config.yaml
num_hidden_layers: 16
hidden_size: 160
n_experts: 128
experts_per_token: 8
d_expert: 32
d_shared_expert: 0
hidden_act: "swiglu"
moe_layers: [2, 3, 4, 5, 6, 7, 8, 9, 10, 11, 12, 13, 14, 15]
router_score: "sigmoid"
normalize_top_k: true
routed_scale: 1.0
balance_loss: 0.000289
balance_bias: true
init_std_router: 0.00743
lr_router: 0.00081
num_attention_heads: 5
num_key_value_heads: 5
head_dim: 32
vocab_size: 16384
norm: "rmsnorm"
norm_place: "pre"
norm_eps: 1e-05
positions: "rope"
rope_theta: 10000.0
rope_fraction: 1.0
qk_norm: false
attn_scale: 0.177
tie_word_embeddings: true
parallel_block: false
init: "normal"
init_std_qkv: 0.0576
init_std_o: 0.0102
init_std_up: 0.0576
init_std_down: 0.00609
optimizer: "soap_variant"
learning_rate: 0.00584
beta1: 0.95
beta2: 0.98
weight_decay: 0.023
lr_head: 0.00689
max_grad_norm: 0.5
warmup_steps: 200
schedule: "wsd"
decay_fraction: 0.925
decay_shape: "linear"
final_lr_fraction: 0.1
batch_tokens: 65536
max_seq_len: 512
doc_mask: false
train_tokens: 306200000
max_steps: 4673
dataset: "wikipedia_en"
Below are experts of layer 12 (counted from 0) of a mixture-of-experts language model. Rows are named router (the router's row for the expert), gate (a neuron's input weights, with its number), up (a neuron's input weights, with its number) and show model dimensions 0-159. Each number is 500 + 50 x the weight over its row's rms, rounded and kept within 0 to 999. Numbers have three digits each.
Before each expert's rows: "mostly gets" lists some tokens that are sent to it at least half of the time. This comes from a sample of Wikipedia text that the model never trained on.

# expert 110
mostly gets: " Final", " Albums", "|---|---|---|\n", " Championships", " Men's", "|---|---|---|---|\n"
router:430506457590473487548474517358559624464479484480542426469460519495417515493494440504538538518457452467487506542588582406487495497587505540578487460557556582494512453472547494411487515514471417499426444479525547395509576417511507602526498477562519448540448515482466502410557473510485476503682534542458609424466544459532499537489528519490475547535464474471538438490535502461447469570466535513506522538508434428431441496534567528496453551549575499484562501432447483471451498521468616
gate0:442562456439494488535463505465544453471520530562436546439512457442355526471550436509517466487516490485556473450525472446418541423468516511454468498571469499511494466540487542505396541451370430526548527540571500481652526479483527537486579424517503497525558533533546499483475477542585494465466578493417529525585458416661500531519504503545528530475552502495470445499431514522451490505419593402472544397459591461449479510528487479539575525557384505531435461498503435478528563439547521
up0:509449548468508458454457602514494439472518509573408434430533501542481519535530512447503518459566446490479536542508517587417464638442548514555560479494453565511450332437477535543459519396500505502485542518449561501585450451565463472480501473503525492523566551549451529488412420417477533488411531544562466438423573521458440510552478537545480512446453566490519541510534506525470481397454451545513482530509610504472521597450554615490448496481517490581449420425483484596440502506511499
gate1:558536469493501473510446627500391496541574479507507561338484598475458539516588453529600433579403409446513479493492497561505473547469581501452545576511566502459518532521571473505461460481495525529543525434452431467538473527367528581491442462443544478493469487535485498533507519509489444490532547520470608473505515524492490593426512513523584501525540499468539428526440575521486463529551574543488417475555492388508509518547522469579509545462494458471510478518471590529593551486618423
up1:438471565580507490491423562588570517385487565540507468492515534458598458603507532545481478573537441490548565444537463500524541515502518518506526426613495504503492456562487473545556494506442480530504446454546544509505553520542483507421431422518516439629520459493541432590458508526485496422493479490489511414474491565465498486575538578502436489451476469604563452472503561494522463491541507466568507438488517548470492452452515434643381646538514450604513443554457492444505573482520508
gate2:446550499510500484506414488535506578469504544455528478519413483519493483498470536573540522525517452463465445542583564450457504434561520474535613532425588541413559462478516525531455473527434463506494387454541505451499588433556546512586512413479505525501448509561489393538406569513465560520551500516527561517501544509545495531582489432472508557452458566536506482514556469464513387610602412463505542546547500524476536502387568460532507594579565528473583475440433418535529450414525472
up2:519515413498406526401385512424458449523531556446504334517481549500493404546400457536474564441429549460422571533424454565438483486562594489469518524487463524448539478458465468583519515571519567482440497474467514498524455525531503426538502457494452513593571543477516564452401498526463491563563505514518541588482471604461511412385505447522498567476561489381468528449502617502497448456479514532460564490545532529480497480448459500487560433504486448530515497496573460494559505493496524
gate3:574477573587516476588477551483468445532455532454500422470548512450407430413536489602494455405515463599520525508457492441572573484567430495466460486498551568480477410514446567477500574516560529449469498501387505550568562482525516576452533436525528430552629483500510457502536515553584508479520503486513541375444436492525466454502547508515450497530527438525432511531399544470496492571440409501504530458581428467462467517504535514578445504444593576507473514420482554503465529462564569
up3:487513547507467580433451486545561505563493442547449485484421496545458509471544572560511576444533567366515485435605543559388547575575509515487497505594495489422531527535535485459520455543491468428561509458452529579494496537611491493483545588514512503446487453559582515523439510477411539500491456512526464534482578515451543413453541522484466545461561517538609524452502508586560447444510486421464491542463637464527514516499540420582482562549556551409523614509535452508491476521431484
gate4:544538464620483395612493572436465609530464517519460400501486503567536455585544505446484479472467477553516432534465598539443489475484500559473436403492478449489442483496579477489483531560479501536530459556490348529513481479507538505533587419544499483510502524441508545457466587456496561437493574512531526555461471392503483509511463490437470455492523548539493463501472565466448474527500544530481568555557354447495505556535544592557501643487502505571515435498462412454556533512562457
up4:469434459448564396577478586575472510517480488581479482595589486465413470440472485490410515526553467510488402548489506470458438492519577475389345416446516424520574454471452439520441498574533518482530454461566468520498494574511413451535496401494535516454571563430553525598480460522482463504538497516558522476450547465500487448469522474502389452526483539508460511482469511493481549503422589486476499584519412494627444511443547474495511436507515492503533444525502451421521542476586448
gate5:439488450582490591488488466428556440511449535439443491498446510451463468484547430557501443472478491535562445478471586479568560495525484461519470532471517630553518427475533476505522510594497560550444526442498463581513535483514426539468460462544491519473414423329464485476476508448547483513565497550421420488467500485501491527496546429499492484529491472450592508454424453475432436505536527587535602525530434489498379460529437429541465610559445520397531467442549459572513488418434540
up5:521521456518545478549532440499578474426433548531435396586517503548481458459504445542484439434552507459531529456554573498517475503472394446545503565429543551496586532463383581550544538519581594501443545527509546521513451500519493566566491523559456500471529448462565575479571527565518474448517525509446573491437394543479491469498552569436498527478535540465560479390556468531528479489525506471497491502576427388432407480510392480456589553520502464454533485449576475563520384458443535
gate6:463433519600463489549503397554456490568568492479473447577562473504512477541500534508468526442426535507546495508573602459533458485576512544510522502535406529530427453481505519487636483517568484447410554394512576508387553498531483461507403532479506456479572555578495507473526471514516434405490345470611500479479468517470460464485493540527525505492482501544510536411422473435479477478485527586522538509364468556499536430472531444438435554463472449522536518513462418487475550518551597
up6:549478480471492480500508538473514598495594549443553519567452452510498518473473450476447355559476553450408456521584552493474517440553524474407494560486364444502448508461500449521507526538532593444540575482584530503441523478571499482436385473368545554538462543535408545507514540509456474426508510463483564454575490567466420487488559400472599576496458444560423433522447536509481529404442472511497523536454574463480529404565524466514519429522479470498536508504460495557477502528564518
gate7:518594487649416434479489569441447562493478545461564522475553551516445507465462468505514486497531477545553594534537637466416557544568570505474416468571525500433573425575528466434500541511555553551496550527433466510460531462528495493473471523539560484442473539469469526520390536530478468417546442491413529505447577555511586512402510534528516534541582459495579529440530455383444525519517510535528488476527526522486461460526465574573423481480553499501574464444489550481463495485406618
up7:395472505431492513507522422521567450559535497516484571559550561499535553438435582535453566404494457481456573511513434528613438529485448596530651513520536496481519565425481487527514522436442487541618462560485523537594379505491539492472464525473501504471547511473516418540555499530507519529488520543544534499605438505484421471500497462473499439466543389450461533500408509519521535570529471448495474545447544565492531539528453428410524515532559491468413380467396494447547486457502457
gate8:452483515540402355456474531475501554551433559473457486520564582531437504539543502550475419458504568428481516588549519379413500439475534518536413412404493527536470468512494475477472579520440430477561590507566516477536412495516554525493478516539461496468515508498469463471471544481559515457612399509436535524516535511550447558473456551469429496493592530473501490442522501495477515455485512570436523467575409457441522509548522408379529576476488554474519474465391510569491504441393537
up8:441501475505411482496437593467492586523491476518508484413537531472425487534562582576465460468430577458505511531607453391459481488531608507537456423490529488470400499471573560437495511524451398475584537515521538465468418463503559451498477457504480502532539470499468485498458522475548390440610445524453541484473530477586509586453475574484393523514476534502478442425539614489498478502552499570519471571460444469446566531501541456526534537440565492506506430441457484494524561403368525
gate9:471552572517506491517461435477574568485487499491478412466496572463481475563491446587458539451520463495542463509513615458530519435581618512470538519535581501546517456472456546432539500468482541523498478402559406456438461559568443447572498550465545521446477560452488443503386429398521471516535461587545576505586590605533529522476623547462523548564559530533514467487577516554544509540515469455452497449444481539484502478454489506523535509483593484500481532420430506408413556527541589
up9:484603454432572519549518438487528566483546565587503397473564504496584395529482458503553434512479447444503516516543552480573537449576528501496528563523576561492419455483505504503445467432538462421493598550558431427481507490550419464450530414455480421521508467502511488535520496473562474519541398610531534477430521468482548555557547423479527563543554536510528506472556512518478407502454561531581519521526448411602575488435433480492547520498546441540448552465489537484449632512488585
gate10:417509486570486534376537514435501537512380562519440520473479474589430564484483442471465470448505420482510439547534546440503517535626565461538484502534598527462488481545473461460538456590526479517401470478494522508529595439513489589490508452463554577520407522451521482430447504471491531443538556468460496495545540501514513556497445590420603485432542461526563415527515536473489556500524437519472506530492509414450484461429530489609439385557497629495561496452432460448449495505567502
up10:439545529534442461493515506587489474415464519485577495544427457496491617519459564576553481508544637460548527470502468442530566449533471525422488470500475505410446481497617454432486498489534543473400394417402528453472526564486463505471493444566515520596564387556543531551536532450520485515505505551598478603531578500390526545482468510495535476463562535541517414513554438495488615507482503455576489483555549508428517496570521445502535521491555500464510523453557507473478401549496577
gate11:462474522454424468503532439438509484469447504461467482549480557598459531489615511484573540499380496496453483588571449451413367539550401570485507463569557508514512501469549443477469533552508525472464517446480492481515533532553534514599614403430555545485455523503483476496586506542437426471540584554532575418587484423490555472581486590438477537476370479508507470471574483526502486452521514468455513552464397465432474509507520519531506570497610556451520475456512508538515415479516528
up11:573456449444534619476442532443483538530571492439483574481604549454523486556471498552511561549624576489635444482458495504539512466425517471479537468410557407487446452438518546535457503534529560518555553498596522550496520488519463400515409539536458465440523533457532480549512483531555571484432509576437434518467416472516452464471517416561578471584506582575522489455397508471547521505531439464513481428508506531490448472463433527450502443479436545516536577501534399417502558520491542
gate12:491477571530579403516516547364567492494461469548552535430443434414408490499485465588529536468481603523447439459540557416534473493380503494485455521448578542473501472538588462525544482561523470428456538489517521428461493504557518522467608447485485511481479492510468540475556521533547480587514467583349480455422528578514532576501476560471458554504579497492599369509500473526490504528479549503591506500579456459512475514546548480609507450511456484531552528429516468486543603481510502
up12:483559518539507488559460468587562525550485567478343496445442513561519502357469540439577438526465378425587556444521476541501518481453459439502501434486384523506448525537440519552532473474531457587525437527507466539459444538450432480445509491530513444500471469501568471536475582487500393376488496484554543505606530538390534386524520487553503451536502479403427570543503464553541515405469493557483557508478518564455498544500513458446482508456492541454415489489552556470534526477521496
gate13:449562419482464536483529465435472547471525503450540480459590559521437531491493461529549600578494520465466425505516544452624499549584393526444532529485515566438496435549582541529505529465549458451504445440563548497466501504541415459419477514526582511477512525584559468461445521507472529519578560491546496412471488485501570536458507542507513492550483525475422400557412445491489556434476464529448631485424359533479451577514472543558513474589565452515605536572439444474507509472459471
up13:591468620496616500506446490598507465529560553507454498521497468452563451499491546504455446428486529525524488453528511595503497504486574525478437517543452498548517487482442350456466443471480533480544476523386417508411439469469496488474512531428506506500513433459408544428512548550480531524442449532477476660459552448486429477478526423507516519458509416483558566447529489479525419507526485532590431533548580465542521499499584423417409508386495561465467432471538555471460455512525443
gate14:490560507564455409526527483468519581508418445406508409397589592522456502599465432483503522434534487544460547528559503454541568529501467501610431474438444547512571442403603460471522490527406561484554578463537497531462519518481499443569527479498486492583557481463548429474470531579542438543460522535480503423484501473452526428417504544558531540484594558475472443588566430458534461539529480456467517564545497531456575401465458491456482512458451417503524535469567542511490462438585507
up14:485497502505608547439545549468516388481597454558448474569527465518536399566405571457489559467455550421442510459451565552533441490443516563478566510541471585501554494567472468600424457482459543484458503505581529493506445468504457529484539494564472523463510426524454597574459520430429473467572406456532448593553499510575358607559493480471592484465480506483480484475495505610531557530477477528531512453521498499456476555504417447496438534489493473514507414496479544564467441508479405
gate15:520528437551484553507541562486455484537527404461485436431513417486515473443496469524520460522553465479487496544565522557488484506564550485384541419436496592506439465516541480495496514557459441608519539507454495526560565415538586540543484456486615551483460513495594536377465501411475488559489438543437520396460495481520567467407501468642409454597507536513533454504549498523510406451444465487472538461555641536463540527539515547458452611529491495466538507493526556570506477535523502
up15:532477587390448598416504593480432538494498544589483526447517561412437469504543514490515573477490550488400400459478490388533515551421432473551459544515506460466468534440535466583467462377497548499499463522471448534481490570407489521495548473561534445496537483505466624514538540478610537551531507417512509483505502545577430491511551572458530605502510524600495538436413547488497460492516576497590455460505505542489591558512565560500571522535561472530461490495474529515497600516490550
gate16:627549468534478538509415461447509553497576501531464450580556553439488374496439575412485563476548431448582499510399454475517530489567472510501501481548437511508454571563547512480528543443513582424447539494550540452543467482490568518530480490546489449495588502405552447454473415545439456592568459550507488434528449500553489515556556463575425445488465419552442458484565597475448526436469388537493525524446509483529409441496548504495406457525507424512519509533472508470446416504438485
up16:561491510475441409497432454333507565466425524547490447569432498487462454477457549524471558469540473483479535539460490422587558468548469483550462447503498441504572604536564538546488436491511513448477534546580562500559525465482513530580541416525458430440541583527607545432506483452523455559563514531463564470434413562481483485537447487523571500499530378517517454555591623563460513508507456521403546493555524493495456487493602597477403469539485479506544529468447554518474483533511487
gate17:422451670452503532546435458430566433582448515498556496525478458426426585477479479534524530495473507540486585487546572432537493468519522508586449503601515525490593490545458407430480528497534420558415492544519588441530535463500533574564425441555552535480471549474509507509476532531461564556557483512503605521499466570513537521534521483595500395467516482426467503450516456508501467493442523525545419421446466474440542469470500511529552451537530657518476565438459473508504526491610506
up17:530466437487463421493531536588480578455478474613495448432529428471442380475427539430507494550520404479542519488466471578469539496536509512408553482367540521507547437499490547517450428544513523635604441559452465500454473431521445507573471465404557434480511444459480542407446565528503473420447524536487474541511516449491544486434491481498390511491493482491502501481522396495574490480496485438523517510543529521568503559505465440530482519538542358485522526505476503462608516483387436
gate18:504544516504517534517483553515504541505494419485500461502389439507431458530542557608534523501525488420470428443509579435442392468521494568467504452493571480458537465610505478506539507532529471572453471570526564546460552473425593511466439474433528609497470513477425598469499455506493430505516528495547564577507545617501390537565551456543490570516450510467531508443419451471486426568426509525654528483523526512566494496519527539508491585449587468424561510564443524557487486408468497
up18:494512535490436481462530535534486488406381392510564575509519482488535479441449544514517440577545480485512442467513591514518428431464557452561478575527505428468544515556543434478516516575487482556417491575462553414412576415422490531503473451452558544490421499431479579480467476455481486487585420413436553529545536568474437565483531469557530534553446553433596484449414465443469469504497495522514507483538569457495470420538448507536458474460527584404515471546487525576459551387427502